config.yaml
experts_per_token: 1
d_shared_expert: 0
norm_eps: 1e-05
optimizer: "soap_variant"
Below are experts of layer 9 (counted from 0) of a mixture-of-experts language model. Rows are named router (the router's row for the expert), up (a neuron's input weights, with its number) and show model dimensions 0-95. Each number is 128 + 32 x the weight over its row's rms, rounded and kept within 0 to 255. Numbers have three digits each.
Before each expert's rows: a language model's description of what the expert responds to. This comes from a sample of Wikipedia text that the model never trained on.

# expert 1
Function words, mid-sentence. Prepositions, auxiliaries, conjunctions and punctuation inside running prose, such as of, that, were, which, after, plus word starts after these.
router:091074120136099081103106160145120108158073138225152125147148154115185110133067179105123121103125114117122198094110117120140167116149126106059195121075088133111113159124113134118105134160113117117147111122087139080140130067107128134124136139129117124129180113086168213165081112145146073069
up46:064195093170147128089126076156149206098149119146124134128102141157143112130115131111107109124135107092129144121158122092134142152058100138106100142121110139121114130061078073098122146116065115140196139151142115170115173176102043104178095212154124095135174106140128118128072115114105120157
up47:119082174160130115178110124195171143122103168162129141211130183151146144124132051126125135100107195158156087179124138129115167148185092160083098112105133101132097086131158140119166158165144091115105163216076112094114171100103151107111145117134092117073140141087152095142124108109128089116
up48:110115117153092109147142078139092109152107087108132100149223143086156135114120154074100074133100197145139124114142089182155168151108231109104118130129136144151059131122101173154140134096138119146183110133138093128081212098096146148071110173148091128143153141111144083104141101152130150114
up49:116119115120100146111096133155164154127150112205121113094099138119123124139131162049109095171120159163093194123183136161107054078130146109116069147109163093177123087077150127142140116084104151104197097071082134154133164098121073128131150167160110108104168122138126178166093110144139095071
up50:108116107135049114103108132159058103082076134142199116148181116157141178119141216110140153118139142121097094081104113066125175125182172178126155132157099179163147089142082088121096079147094099130125101118142144109120132148086148125173070142156130127123142171114174104090123095143116141167
up51:121111144081098147126092111096082117184127181175070110193100155114196098091130096144165125109169119101118164129108147145147049114082170135127102103116082060083123134082120132180080107086150180115143143148113099095165104100100151138091164137153163155125083146140128154184114087172138143128
up52:097120126143134126090111164173074116074158140109182149152128097153122107117106191067159082137116160083147181115117141166130118118155090115177123087191131066117134129117051116144131112109178167070121150104163068117094169095129133132132161158099123181106142131150153185186105111116104163074
up53:129163130082181119118111110150177125180100124095171160108082108048148091100159119146105116155117119122115194115125047118143138103072135139135147067138108145120141118083092161115083114135117107136127097085112186101194130189129129074130144135078170132148173139101130111159040150101092122107
up54:127109157128142117138179188136148176162178049127156162155129167134154154126160081129110159071132080145150155110194111142082152137131150160075127102070135133099108125117071126194099136163129107112165120103177167180106154188106138148138156091153121158136156133122079176175068087136097119127
up55:171097037108092163109119165146164073149193147129110143169164171193158148142108128124175110133174152089133155160131121188120142112139145206102119173192143148097093093143139114124118107137103074099164135121139193100150116098167135136076120142163087162112138126105137118100098137188104089151
up56:114151085165125117118075136155078099130058117140173139156106096092123130182119142078110080102046098134193154129147059086108121154124110143073150111112103190119125171163212117114100078155103147099137162121110075118152183085122109132098126127116126123098149143080096144111103141164092120095
up57:116146117085152110123127044117169145169097137133152140138075100094053105149152150187167097135130126096129127131073062131161139160092090184092160106098095120099164141136099170124071135158121101049116112071133115121077168154098128111178104170154150084150141082113149119125149145177106128093
up58:065131102180098169125137139122088078153095132111123112117148139112109129124128037100148109122145140108146116112094165098126084096180098168075173147144085137139111136094134164153199111078133131130211111166144090177140208119149129127116142172106128101175113154080166132142054109109126162102
up59:174130167147114162084072155114196112099159149113166157143142175144149082110191128104122107181157132120083144117173109145123100109144156109037159107124125140044087098080173153158127110128119161083153128082125123100107105081110093103147110115127105082132153139152074061138085145162163136109
up60:151108178160152127111123120151177134132116157177118095170151188084140189132089170126087095111157084146138136160148132141141135079127105081162123121107161120164187095152111138092131112162138208108165127104108165118135064093092095114128132218119109093166116097137160175147083057174111142104
up61:110129165170115108160108089159110156072113104237164151186091089143119117159106179079094098123086130090103161152123133157110172049152063165113162074107135129136143079140150121121124165168155095105136128133133093118097177108125126182120110151101155117175152137134161129151130091127168102073
up62:104140164069136145086129099108126126195079115114107147098139130156099135085142152128126110127088145095121109139147090107071231115149090104149156079121134136144082108086163135106128210108142083079157090073166160115089131161139103095140159127165125150132144084111167147100095184177068148107
up63:131154121155112072142071128163173120147151148122161136108121136118112109196172130104138142095094128158113122110109137132177102113126119151093148139189093126063173115133162127097182062141136130157177124093143164203143085128069174102131069115183118095095140124161159102118141078082131060070
up64:171113154117092096169119088116130123082093097125096137182101093128160197126129184144087112087114086077182146094092101166150133110087080141089115119125138214164132062168162104135126121101145128132142110162124122073097125171118115117096115104156164101163180145158176202164120125110127115173
up65:087090094149115140110107090181110084099119113143173101121163147149122128099134155103132117118147126215115140145170148116128129088176161100108146180046094167139157155077174141165107105102103159091171132125083137121140121131093126150106065117169149095120093054124121174209059095140138125127
up66:080139164119160161158141122119159091122099073133139123119173152179154101093120137062167110108072176073174210174150131094062101152124144143070107121117129124076119086148117151121112151124139091133100105061108179123146123169100131158132112102111103157152184152139153147133036094152116120128
up67:087129154117105131111083110128111102119084110153122131168176104144174145156099100110123082112102061147156116181098083068111088167114141190172137092109108158147114166149130155082120136133109147135151112147196129122090091122115128074187152097116027135163157132145145126154121078137112191060
up68:091150147118073083125093086131195103134129104137149140223151096127149150108126133145114132139160157131146167191150088131185128109149133173110167099135147100091126127106114160116164087155098169127147085098098109211093115110133139126079056093117101078148142094172135139170126121186117145198
up69:090071115149141148100145143109161136136120072150093124137155068144168159080108110118071091113098097122137120129131140167080108128118093056146140135107140139134094177120107115143099129087145162120145141057096122077096114134149173114118110087196180104129166119099109091177117042177123078058
up70:126132151157114075163104079105142120162126136157155142178086110150132094153144100165134104094100160085106154090089145125091069151153124113099127104125159126074144180160150217055126153153172146096106154169138157064093133143106125093104100130160188145133152123095193124139126123091067127062
up71:125057067142176119134141048159083082083105117120221097135083101112136127156074200086177152134106150179124128134123112077132180159139126119092117075088134138106114133104158168162137110122135104074160121126160152154103079102111125133144082167096142138111156115101129115152103127100103185110
up72:127137130087101191142140137150093188136071108126084125144207081123097112184153164138143077141130170111132146096119149117090112127126187162103129141128120152109098142129088146113123125133043084087135117099128154168082100078084116039166128124117163107075165127136137092136080077155090108097
up73:125071142133122103126138116184119056153144185110146112141077131137072125099112127113155110108073103133098140094142110142096118093131124176124113090103129129110143165135114208121109185138038126116126124121157113129146104088135167095133089185129099090146115104133161151164040074170203142085
up74:126103126126103105130141174166150116088103113170093101132163106138127071141111103152138092141158133096120141158217120096107192133116122094123153063136131100121102166074123153131172176157134076053136064125119082089153093110170160083070147090158068141138154150110164148133100087170152088102
up75:099124168206128137149060165181122070124082099127143156160153162100137082092188164115174156148105127154171122102130146096091089120168133095061118165147124122151151130126116154143130121071140121127190141133117181145144077189156145136148122160084179082102185095105087126167116127176139146125
up76:160184116107101093208114195111117070205078117125128116113117192151123099178075103090125119085071089141158171110108073107120168108151118144162144165149113141155146139143093105075132158129113137138146098101139133134140094141124179160165101086128135143126114133132136145226127104161067125123
up77:130165154005105092100096180162118119101159107124129153103190103161156135158182148114079139142146086112146136115121143122111180168136126108091100174117152163138075094163112138126164108107162134168156151123214121136131142130176102144139183133137196115175177150145162104157121079105111123123
up78:133106070156152106151109085115131107148091107106166118122077108163108046131139140149187109166101139158161114107141064113148145120142182103117129173139087128140141138124178188108146131093089150085153128083058131147137058127150133095111098121125140077126112066124129138220081073135147085129
up79:099098085159157089139074118154143080111126097222163071147150118140149112126069122107029154095128159123193143154170108119127141127126126087097159034112085165107157128162143164110160130141140105124140072135096140104123150109137138100132118086185126089100187121103125161171143136148137147127
up80:111099132103120152168098116171096087106106136184083138138137189156091110160113091123112088124113072133128129140127148118128082103196105137112052126142084129123116125126129091146111104176104173141093163162108190085163103120100134107150098086069096108157114116084168107196079072160072156081
up81:155123071146062092118157130154114061126097080175120165171095173187166148133069078073080115126111149090123117103089107123138113130117127119098130109150091119150119125191139090117131161116102190109140120113122144155123127213143172162104178106102108069139080092140102106108122082193145144125
up82:074183145041106085124136110182071083124082122080145153129124089146107129133159169129125147111136150119129057146143160095135171166160156110174175106095141145143086179144141157139178111109133145097131136081177118113069113113144163160099126167131097119107137111159149098085152069114159125210
up83:092108152165093078089157091114121130146123175182136081176129113111076097086113164104088083088131134130117153132136120167208140085109123121130119127114163103096088127030147167110143112112148144103144079099145127082111102127159155100194193099135093102154158109073157142162150075100119135088
up84:146083074152075123104131150115143130106127107170135143131104136144176166137208148097181121077127109066122122142127149088172051175149110119100112153098078134109135178092097134113095116133102136104167133147148128045087103145125116085077103114151069125090105077112125188174111110125101110070
up85:091099136095124095133106151183134121079130087087123135155104096079094083100084116083061087129125066102156150131117106133167122074186119190082161083051109126100131128070161177174204132147180158143135132143108141127117173102122127112151139136115162114137151125076113154145129123127097148073
up86:103120093192148121110170073155166082177108128127140131156171150095162156187095168108108117108090078117155133115152129100097158117141150136110132109131091129064062183093080161090109103146132201163119123151159123100145120156083170078187074158130104099149129157120127161087090108188121112099
up87:139099097110068133112076148153149136105106112250094083132165170102127112142127105138161138132117194174145109119101117101135144148120076085034167120076138087176145130103141174133122124090183095118134172118142131118115069063160099145130149132103116136134119076088152141153110165106111143140
up88:113104124127107130114072064130074074094085120065196150135152161132160147137151096140113150096095120170107172123142094138124136122140050112123097098132117133085125123093102130138082132163112097132196108132104100029099184117135104105145144171119133121137138139055079097088161093192128122114
up89:151147143122118056166095123120134059172162141091161182166155130127155124064146171092137105095123080110093154104168077176120125149184182125089123110148182129078149142162216142113163129099107139092123121110099099120119135104108086094143095148087167120126115088094121118128153106150094162205
up90:083149090136114162062076126148101118130148125096159182168126093149173172192129159143161092103172097189123149138121178114116129096094112188117169149104146143134146074129107075147129088155112150125102121104069142105107096130125175126108103071207073097145145138143105192161100127132112104078
up91:137196103164167113138187137139135146059105173182175114183112086159122157124104151113076119150069148141139158084166176111155089141124153042109144126117154118061117150196105160147092136132119152108143148094119125150110150148153134078065159087136155111179091130139187160141119156136119105135

# expert 3
Word endings before separators. Word-final pieces and whole words followed by table pipes, commas or parentheses, such as ation, ical, University, Party, and |.
router:099191108118162132086120117164128145128128125077126157107150170112087124104138099107095102139110125149130153094105135154107187156144085139174101124135129206111132126161171070132124127136122085072120117126115163071132128174156255088130096139085144176174093159136168117174151125088131145134
up114:097150113185151128149125159091102118161148066107166167174148115101213110098086106138149126115072140155136159073102106168170169133094096097107144095141101136084134174100197094141101113124143096172090106095154104133153149087106160082194111098115152087118148132153143098157172120157085191134
up115:124167131131142152172085112166188133115127042141105103125116127172101115120111134187080178092111158173193157166147127072121098056120100146147108127127133166107133130221132140145147077165164131136124113146120158114124133134089207074103087099086142148165130143129152066145149142099120109159
up116:171079085124145119096092135154127127156194119108187086161116143083096133097155196140139048113116092090128169061127172142116123127136115138111154115074128143122139185165159102117096073124113068088105112151128112109173113124104121121186057073146149142140144128150164107164189089140109160146
up117:142080174145107133089142154149139102147094129137154081156179109180155088153162101137078166141192117172152143134041142172152168133141112097145151127065100157154039162127080141081133109130148115115114144118102157132157103147101173057154129111182105143106138133141100155163136109112164086070
up118:146197151112139071116136159125171156154067125074098111197108120162126100118097194155105086159139096143121098109124160191132146124136116049185139101128107112137131144122161102143099126118169085099070076138114141122145117206163129176091110110102111139179120172141102181160157102136097159152
up119:072176135149139082078144085148136148142145194112133158212085158120153140137137137095140143043110104168134153130168121154137147080190176119127122119161111197137135122133120093113040119122138097120146104160104150103158075079178157107089145155129125118157118169111112111148053104098130113148
up120:114142173115110087084143129130055181149160150154126080145081051164121158154106159131095130204109106112139104126171122144120123199152171146124089089143084084056116139133146132101209073166122134110109111138148082092146154148071127136086148133144130150128123126126144142161105090127077177095
up121:121149095131122122112083144121144127115150116172109075127032128073150121119127126136137106107122122134133136136102147169110139173144098084137122108075135073105059170141195137114108078136124122072070045068115088172145132126104169194123126080139111134052089148085111108083125132153131147108
up122:125140154135148108130098090167161191090170168081171173041184126113125110152143155129164124130081078106079138172104118115141103055096080120163130130133126142140169123086156128110122130195154081140094105117124117061161170143088134123105133110132188124126065107149126096092144134188119111168
up123:108099100133153127140134162144064120111165149105105130157120127111167140142098094151085103156094091051172179121161121159153126097135149205152205102145111156154058166131093084143151163172063079118095114165140104157126143108126154076098194152131174142146137134122158103159120076108128128180
up124:053130129134149110102111174063083121083092145183122176163076118141131077069174103145141138163172183186135096132155135125135140051168128111146114152145122118140157108158099121130138136176158090117132121083159073112108121116140161107154199134163146164187136125081178145138159161127097162159
up125:050144103159153142094179172094100129172104113083128122165118168150195136116130186177135089056094160098140165119085119157167188140103132107141132125182114170151119139124122119108130136178160122135043129146102090064112157119164164110076099151147163143125119178144142144175141120123121182131
up126:109179168112161158109111134150117050131118139099117112124112115141135109120177127166145129161144101141093089152146076080170104109142102160148141140159136074107144104162173148108110084128118129142125073071091034135101094180125153097198117135132178107225121153132122083124115122164071154162
up127:165124136146126105122103162095122141118176088110188103167133128117120123097154145176133143080104128193161184161174107135139159118164140118179112128156177103069067096114169127099147079178089084171131113103155117085134088150108129091138117049102184113191075097151162108097148157138155129168
up128:142167154115152116087170085112161078110145100074095129162138098080164124151083151085134125140109105159101102087142132093147175086175208117147068134154092155143139125094148141131132118201088074124153129150153214183131128174112164085120123105153124184148116132151131119161182124180125150097
up129:204180116116142042108115137133182088173147120170112120084136148113143107133166126128083143126155106081095125112118136169136118099145151091131106135131130162116148177139170079133181093143104093086173200145132160157177093190111156135138119087099109124115088102129105147079111067127118159210
up130:155157106198155122131141165072177091086116118096085142176141110121155155103154159122157128127066117116150104148100140170100238188110175148152107170129129167100111100061122162129110115115182140157078150071139073144147151170102167111081170111181101108117132133148143140166125136130130146122
up131:153146085110245139162200088112172113079122114176153135172133136095059103133118113131126158149114177138119143100125129181130131110077129196108128087155129129110102123105120147100148117101090046115119174139128096135120102117123175134159151121093180147102168154135056161139100148167097146129
up132:150123051089133082122174120121092085124163161111119183073072181151131149124125155128141150104071120160105156185137102165114150107157154171148117038147128125159154096142132142143108132088106054190105114063128144118142125124150175125113142172115110121112080105073147076087129109138159160096
up133:123155131154131164183148149118154096127154115121122142204131136061176126113116122100135123093156060176103185101146150186120164134060118141173100138134120147068138181177159178159187144139156083156143083104143140083141103141138148060156167134152121108145078149181138123064151135117158140133
up134:101193091114129138080115158069140105073139132100129059149184153121142141171061126138118086111156132055108141096104142172160126168104121134136160110136175105113140133141118115186091084184142129124155114107074162109165156115123113107086117197151109106106100168065173132169135104113082175158
up135:106159047153131086142126144192093120093140096135109140138136119105134155124123177119173140123099151181089123105095153162142157081117163154115107118139061179132142123083050131124175109183121091123160113169122118120165085171116156211132089095112085157097132163063204123127128123148108127110
up136:117161114117114069103160107147131075147113096137207178131118118101107130160132149178125160147087173114168145099100132111126146139118093083119197121134084175033101172116174139135143088170104089094140151176147148103076155139122123143158118141176101131155161142155145164114122135170172119039
up137:129181078107143120133122113115094081154177135097166145080124092128142097113171132103093171150088118113146141130159146081069091169124094117152103109116070101084164130125125113110155072060073144134118137045120146158092150123104096101044134111141177127109141160117165108155144163177088171076
up138:137184055150173094104106084141114120113151137118146096036124129145133112190176105112107129102095073167146113139103134109123146147157129123093101119111130117086146086128199149097212112072145084207146112160140127133125186146104136135127112133106050145098106104154146109095117168131072138114
up139:147153085148170136097156125119163160104203138115220149146082110106090114133127134162148134093107131099144078085103119182202151125144074123124105157118125187132129104101126088133127100128125156218190114165134135154142112162122112083123094115064075082169091117127133123161158119131106126187
up140:147159107144165108124129186125146168118136161099094105171081165118134105090153207127101106211113081078134132067126195122094139138091129118167133085085109121101128209113163111145163101161208088134111134118140112081069107146154132108098099180163118103154099108150108116137135129125159172134
up141:168162113201180166153089141168139182148193130109168117146140119122141083092160104176119069141078103136131157180116124097152130091135127145192138089131136109082133154139168125128141085121160163115142125161140173064141107134131155166133076083153130081149093130178181147139131114136088164207
up142:121111095133150152104125126156188171137126155153161117120158113211162073144150155098150084136117194146131156058111155074102179120171222098175166155158100157143080125101118090124168154158138111133117071172100104116110108112125149100146177170105127112118153184105108145092115129113152087162
up143:164162143098098130139103201140141049179118154078176117063146100140172083120184123115156123081112096101077139122107112125087154140180129132108084103134165188116110134163121153121172134148130150117145110142087146060131142160114115140123110128097182166138125050131194148168099079135107158158
up144:158154095160137087118076168162098142137103141088148107198120160118172142143185137167127141107112138149139132112140131193132184161132169125164143066165086178058151163162164101108170100173119169137141166107164097054106117107104138078136120133118117152150121098153168153184140107087099189103
up145:128162110114122107109060146141141153124095168153135195127173101134176083143114139107143080118148089171108105098147170143088091120123131156129169153141141163136105134121184100128164057137139163112173160131139199136155160153171169151116183110204069132124168115150093203137103099164110131072
up146:026155145114181184169127105095117142125098139135113196158154148141057141150088101096120116128133103121118172156170111097127130138087128062128078127099151085139123137120111129159132072115141138079129118162116143071140084125122187086179144102104138168160043134129185137152100134134089109105
up147:164109118139088173103118090184167128130146115140123152110131081132105154107150135197148175154162110160121189097108164162125113078155092101138130075109120171230107112206164136158135141159096116111126099125108140081152172071153186119130114129156091195146105123106151117127199133131098113155
up148:159129146177165149174143179082082110088129091149070118183152133143164162124128165136119084139075134143188185112114135108125103157113088127144092166111165154091126075166146125175142143083131172153133141137172063179143202162092178109161140111121143111138119128203152172142163118161136119097
up149:094169141125134179079129102111072101144134137172181165187114073071074151161132147174121133114124171164094147088142105123151145129130078111148137148085168152143182144060137146105095085123090117106176103171146107149141168175176148161141093139163071101151072158122144167101110141133074156145
up150:122180131105128111079086112143072115152185173166112134116114118118143077077157140139174169112143135138113177201147101198137172075105132139111077090096129115142211125118134058096125121153157093154146129146101099103144135121114139120094145164176168173102144131137092107188117114167128201141
up151:155164150140118106117104171084107105069180142153155088144130115112167136110061053147141136086137093103125110103131141127121140130195143104141113099092089151121147094140172023192135123175120134089171105104091102095134064152089156127121082178174162154145094159117174103150109104110145136139
up152:140093077143164104109123178116110121136098124102124089151159079140146144120085129116132155147155110153131137102158065130077120161141188164122109104196094134100116114181133090104165100126059129136125135160136133087157041159172163051163118172110178120139141114100164117163085109149056156175
up153:114126137137097126122139101161124124144123107069022089163091135139117096135119103148089127167127114129077142105129141149071145155167210088183149099103114179153057125083125183102131142107122108108137084193086134148129065123161155166137128066167137121130107073170131106155134127102111126172
up154:207161170115111138101098153097151132086121089120115165208137112097139071165158120137141116196108123089154122105151173157177103161168085141104124073142167153102148079171125051160139152218140110133173137155142100094137115156142143145139098151135137090197121137113148151174108128095129115122
up155:155163199105142059102120128136144104156116162088149121122184104041139115109096087164183140139100118154092083118108099107078171167123114131102110159135074149129090131107091095091124141167161167115142100108143049091099150081085181150127155083129140175117129103136128178141134056140138109110
up156:128186130134141174146154118173119109113149128114135156117140200105093175140142131120138133173097093153176168161165128085145144171114141057157183116142112162152115128152147164191144093106142135142172117145120155025080138108157162090140152136094166127061042140137085145084105143132138102110
up157:137177107046170112115119125122144093138077117057159105160132124135123107154120106158110148130135124130093147097130090061211134117119091027156162117165082159157107132126108134151112167141127113122173143112120165141169133171156151183067144140128114098139151131150112149151088127120113179221
up158:104147135121142099111144133158176158067115157080100128159075114077075148125152165155055168214114083130135173118141083160131068169148162099125117135109138183171114179098068125116118079116108122179087168131137123117117117123087133136103132141156178160090164178103131192107109131126126162117
up159:169185111122170086119126133164086130123110097085162178163117204145146088105126077123154154158183119209079137104103127073137116127153145173088162144162133145161104174170128120118187106152113086109121101127116127135092101149099141155191125165101120133134134075089148052145058155124145131126

# expert 0
Word-initial capitals. Capital letters and first pieces of capitalized words, names and terms, often after list dashes or colons, such as B, Con, Mar.
router:168155115207121135135139092121113106064174132109102128142105105183084154125172110150132120156137136125161107176131117115128067112112136130149073154177145107130112099117144146138157115119140127181164122121220108157073114173116081126148131133149134135090068127163093095111132080150063179226
up46:130095210130086123149157097117073119157087155165142161167122114137101066091110168122067146150132137155140098067190173081130148170160084100122162100155125172144143103137139127131110154175197122098170096134164142111145104139101120130185099103159131194099083141173165148079133095153141117161
up47:135092077156185139084131117140124136149145173066174162131185147182157135084129160143143135074087110121172107090134137143088175166128101113156124132130130125112137210090115092117107170115155121200151125126174137098140127191050138079102136118125113102179150099167079101151096089097167137107
up48:070141084164095147124145103120103078074114137147134161107148184096094176097122167167135138118177096130150081157114122134155084122149098107196127153127102120189164153083154170183119153149117140118156114146197121125132138095140145138041173170209176164163103153147099113119112101137126093114
up49:123130153112130103092162086123152111138078144069161125117167149145151151168163196119159182104120136095106142110123120109140173141184170147141196144083139080149107124133087148175072169100106120150102142204149152118143112162181170091137064188127066143144195139111088134115111093114121108098
up50:134107141144131156173169113071102101125171150142103081140132072139142061165154132128157163128111127168134119135127105176200142165110127138123141174115071067153182093112141142158184155127182180132157106097152156101147151082044139142081099186167147170094105124119122110119195113098117145136
up51:077150101154227118137143137077163150056132124139166147152145131178110179108141094155143103141097118113153086133129133146099074130082153111143183174146128080149079140110178155110107135180120130121154052100130175121109136118186158169148114169105116128092118133150143087080139150101188076101
up52:083135128107153120122101130143143141161108098129141172155169120158144165102084109131155095085081142107105080099146077103037107146158179156133107132102183133129133143189099151159079159110115110125090088111153133182100162129014151160100143150096118162114104148133113100120080100139065175100
up53:151149132083094104107090172087097088130136193101133170154139080118080087128138143133155101145131137139120129149141134097140145169106149137167080088169099080130087168171222117115137118127106078126174095053141171162143179086164155173133138124130117081062137191090104095109123120138095148129
up54:141165097155067126060144138141129127151182147110078054120139104156118133093139132073091096123093204120168118065134069132136103159117145128138135064148106133144115134180105101146163121112099122125125137131145076147065115157087090141183121149146152075103099113144132186075128188137140077167
up55:203088061144117137174150125091134119115101178139135150147128140161106158173143154148145112110083153159110122126074137036178109142147117089126167138115125127107151102125129100122160154145161165202167134074183076131129149163111126141097162150144110137147077146220127159171132123095175179137
up56:193093117188145174139074139112122105090090120089127088165159161065109136167160160148093101131070096127145108178081163166186085125119147121177170159116146084121149120153156216150150106158143114152140093114151151102153164124088107125100112064153082138148091119170152143136165143092126090113
up57:179158111125127120089100155099112163079116058072172150149171146125139112174154099128042096104137138144172172146134143114165057114044106058091100141107102127101130108170122179135144123153080133155148121149123173163141132132165158102145106137062113174112143076087129151146143163131123157146
up58:134156136169187147124110111081170085152137173131132099147116156141138155132137164109124158116082169120152114100118174068113126137157140118111077226148089143166103138157147114116147075130142148078155137189143140083192133120093130167163165087115099157171108179060205145146128101111104090099
up59:209165120133083121147178158107122110148145120166127125143094137130112072119198174159134145161109158159136164140127132128117129126135163195056130111169133161092140127110094139154184074037139132088108143099089116164150139135119164131099162092108074087100077126122046138163149132112147104167
up60:169111100204168119116149114172090123153115111113081101169096102092131121159123100104103126116148189112156112090150175137144063157153122094111114097199174143164120109129129140157129147210172127163137161129175052102136112110185163147079146121077088124091115130140156107113176075082147143137
up61:168185106072134131147157183096094100100113101111121103144098088134122193073154192121114124085136181090070104110138115181133091139117119112162096142125095073109075152142135091132136115087043132132151099175173141147060127170129082174124083184133094130165113124130098099123134134164110119133
up62:118096087131091152126184088080223191147071080136153123159106068109109190098121150124161091146124157120140135133135155113170092141147186089168139152127123131109104105105097110134164154111118122124110082115047116141131121052062123147138135149123115168135191102097113100162122122133092126180
up63:138171131076113148113122131149152157110166141183135140156101168126071122087083126150081088192086135082121158148177110189085066098183131113146163073122150091165140164124125098122120190137114193107187139118082163139086156134127154124155145108191164120106117150156152145113159090094179138115
up64:191165130145126130123076120116138098144154226033062148087099136131103164116168118125074122139095103112155160117110114167148102104162184148102126143103165179130090142109146104078165110094055133134146092171163172153140076088088143108082147154127166142116123134142105128141099135098151166123
up65:165172118161151191140159143142103110137174123105124134166133152066073108168144136110130175108135158139142132128214076191109101115155111036150125162131180172111064167104171189113079154156133148143142157136170120130094115129134132073133131152136154084146073122132119179129138164137143101171
up66:129150146109109156125152126211144140178157088148085103139109106122113127080095178154077134118131136062087077175129109158194106105088086095211116119130120154149085102143155055144148142143103101100185125136153124144114120161089099150073152117207090094094121086143150142107096104112129125102
up67:125121101102084138155086134174130095130110108157069108122111149132142133188149137108176102134126152077168089132157116143080165159162111142138181068161122109061118107127172117094176067121204097116088139127171206131169107180081106124108145129106091125136120117120146192137132162102076153079
up68:137109127123089126129132132124128148140123045176113179181119136089094097103168195132115110138081138126152108084153111186125132108132133105117069141151113144123163136110203099155013165126107174145153143145110130082066161106081153155126143166171115114107092132099141141124071125175076128098
up69:110142104121087114098140147147173130098109083126076148133114076119129124101091122110062140141182132078096103101096135126156092139076067089171108063124150159113100113153187132097174128047106125140117165120202118158154109179083084080129124130136118109131127059147100195119094085128134131135
up70:158153123095126152074134141081034154095155170092111130156133117162141085114099109134202113120136086110089084091144127155149110126121105158114153117151127098095172112107074115123161140106138074107101076107143114140096147108078122157114085133155156150075102118126205079104098193203091128099
up71:128148127130098108135178132200145122085175139084121158091132160110118151100135183171128125158107112178118099162092131091147068057107074090067124160164077152125045090125175142068130188136120109150117114126165182136106104167090117116156120162129097156123114102096135081125155114154099082146
up72:127158079115153082107136081113147083153133062132147139092133083131087129100111155128123165151127152160120112142137182203116190107122113157162110099085127112140167117060193146114117121076129053123117074124179162159135104163172096157119119129122098070150170101113097122152097095075108186156
up73:087097087116110128123152139161134231096128135122128097124114116179085100096168131091148105166113113105128078099135148142145156175153148138131118137140159151148075133080143163141177129167154089078092075151142113167146138166112154057164117188071100137148160133096082062172120108113099162073
up74:126131122137175112158134079149130132098153103175105094149126150150148206182120153102164113127153082147167117100081158163089099113118092083185086123115049140163075138151123143133177067111159113126078146135159076188145075127122138137138108161059102168114123081089153116148125142139070158144
up75:168148087167189118171111109155104096166129190127182140167131170127161070094170126140140125160074154107091124160089184126151115091104188162120105149123175134146088104118127146098112145192091116132122166063157126113137109107152145185143069119160129096107074151114145098115154084204139145150
up76:167088067111095101073143160198146104160125107104192198147135224135159110103094096185156130136070125141113120149105086158120133160128119118107072143119157100109158146104116093080062100149158104135117141085152175138140177118085127169125145159165111084162112138171104138121173106135121110128
up77:082119042175138184094112086093130158143169111113102121131130088175116139116119039170099141187127150091124131120105133093169173149095140089158098097098087178120150111104129139074151118141125110126188085157126088108138143133115107166090154117153131139128066082080142128112071163099153187137
up78:143085165075119123185163161154182064116135118174121113123087180176106119108167085122105081155157125166099149069100137149101133114179149095131128150116116154120149109133164135106195191114129189169088147143087115117143145178144130098157088114090106097103102109111105037138127123107127188164
up79:133145078095123115118087119175118141055138088166095156140105081150145104087114130094194068122153113180123149137113097097073124112191145103092163104140129125153143160117242079119141167186110167103114127084101112129098122130132138179127071120159113128114155138119133116089120112137060112175
up80:143130146115204177087091092134117169137130155086128173145168142158154085117153144143113112189138162108083177097112115141156130080110112123136146170165129130161171067174169121201125179124102177184082162175140125093126117175115126091133099137157116122112165097075086092122101120167116194145
up81:132141123164139141188143118081121113146118066118077137065132147161116164144084077165077171197070131122125104077111153184147087100154133125132126103090139170124104163120135090132157119120156131075151055156168123091120140132110088152081098174124155165186112120126132096127086179096116195109
up82:120173089174121100209093106110171082088131096152130157110108079136044123142100113120166112087118127114098136196119130117141151119141100112151097106150092104145060111128135128126167147108184196135069123144189146109062108123160143095077156108123165148117153168064092149079135125098146121132
up83:133185143102109124189082126084162145123179131144105132193053076094173151097150125090129133141157085136096152098164110125190142158128111154110100144152187173137065120144172116138139100124179192090163158116104120147164102082107147082103095124104134128062125178159143131126124148154112190125
up84:188133095164152135199138145097159087100169077144131128147158182109095103125135095114098125149121126151188163150163101041134100124156149150168175151112175167104097151080128114118158105122128123062105110155177124103116091098094167211126134084164124095182124116115123066134116131133176156145
up85:151122128120183119084110129110110095124156142112201057088137103149126145136155128138130122170158121158096147114165130116095122138116119112076146133085077065103116068118115068162131152079120199197139083107147101169088122118135081109176189159167087071162144086120110132074099145156102145108
up86:168134120138176118103172147150125132153139104079131108115112090146056126138171100108150126183084133134108122128173134144107110150116108193131125086111168157131176122130127105172156081124101107104182091182168086150073187155105108182130149112117145131166157050061105108173093132139096118205
up87:133087071198158142136108113161091171087141140117143123144153134172084104064106131107117061105128095178151178110119135182144161163126172098109102092108148154148121149082160147053184112154135131091114172133119123149189131141089116150080157103168166146085056123116104098106102082154135163137
up88:085175110183145130118095141132114136071116139130119074083116103167127125200138188112164136114116079137168137093132163092141120163148105116170149076111065137071097169124122136093206074142138171112143125168165131213189126171123149090122124166087123132127125122143094109090122148134074163115
up89:160131158132185103134124138106121109147103172100124065102063076104143092159144131076083128132108127169126137127099100136068080113131071137098136196146096123117066151100145087149151177165169167094193122153104121132168124176147183155066092099124160160136188108158122118088136099137084120149
up90:157099156101088111149155071157095197120155054103102101186131131115110089153080123122131106145112129146096107096117129138143120136117165154102119080106096093158135090085124133137135128130124141151173121173157140169143097102140087046170096111166147126067105110221103153095119092174134147210
up91:076198108101207175118105132191116122140128164114167102167149100116151080156159085211162095108160104051082113111128147072112134094123135150130108092153153123122159126180153112158176115141110111118091146152137169119137124141119139159138134082097166168055121142146138099112103097176129124189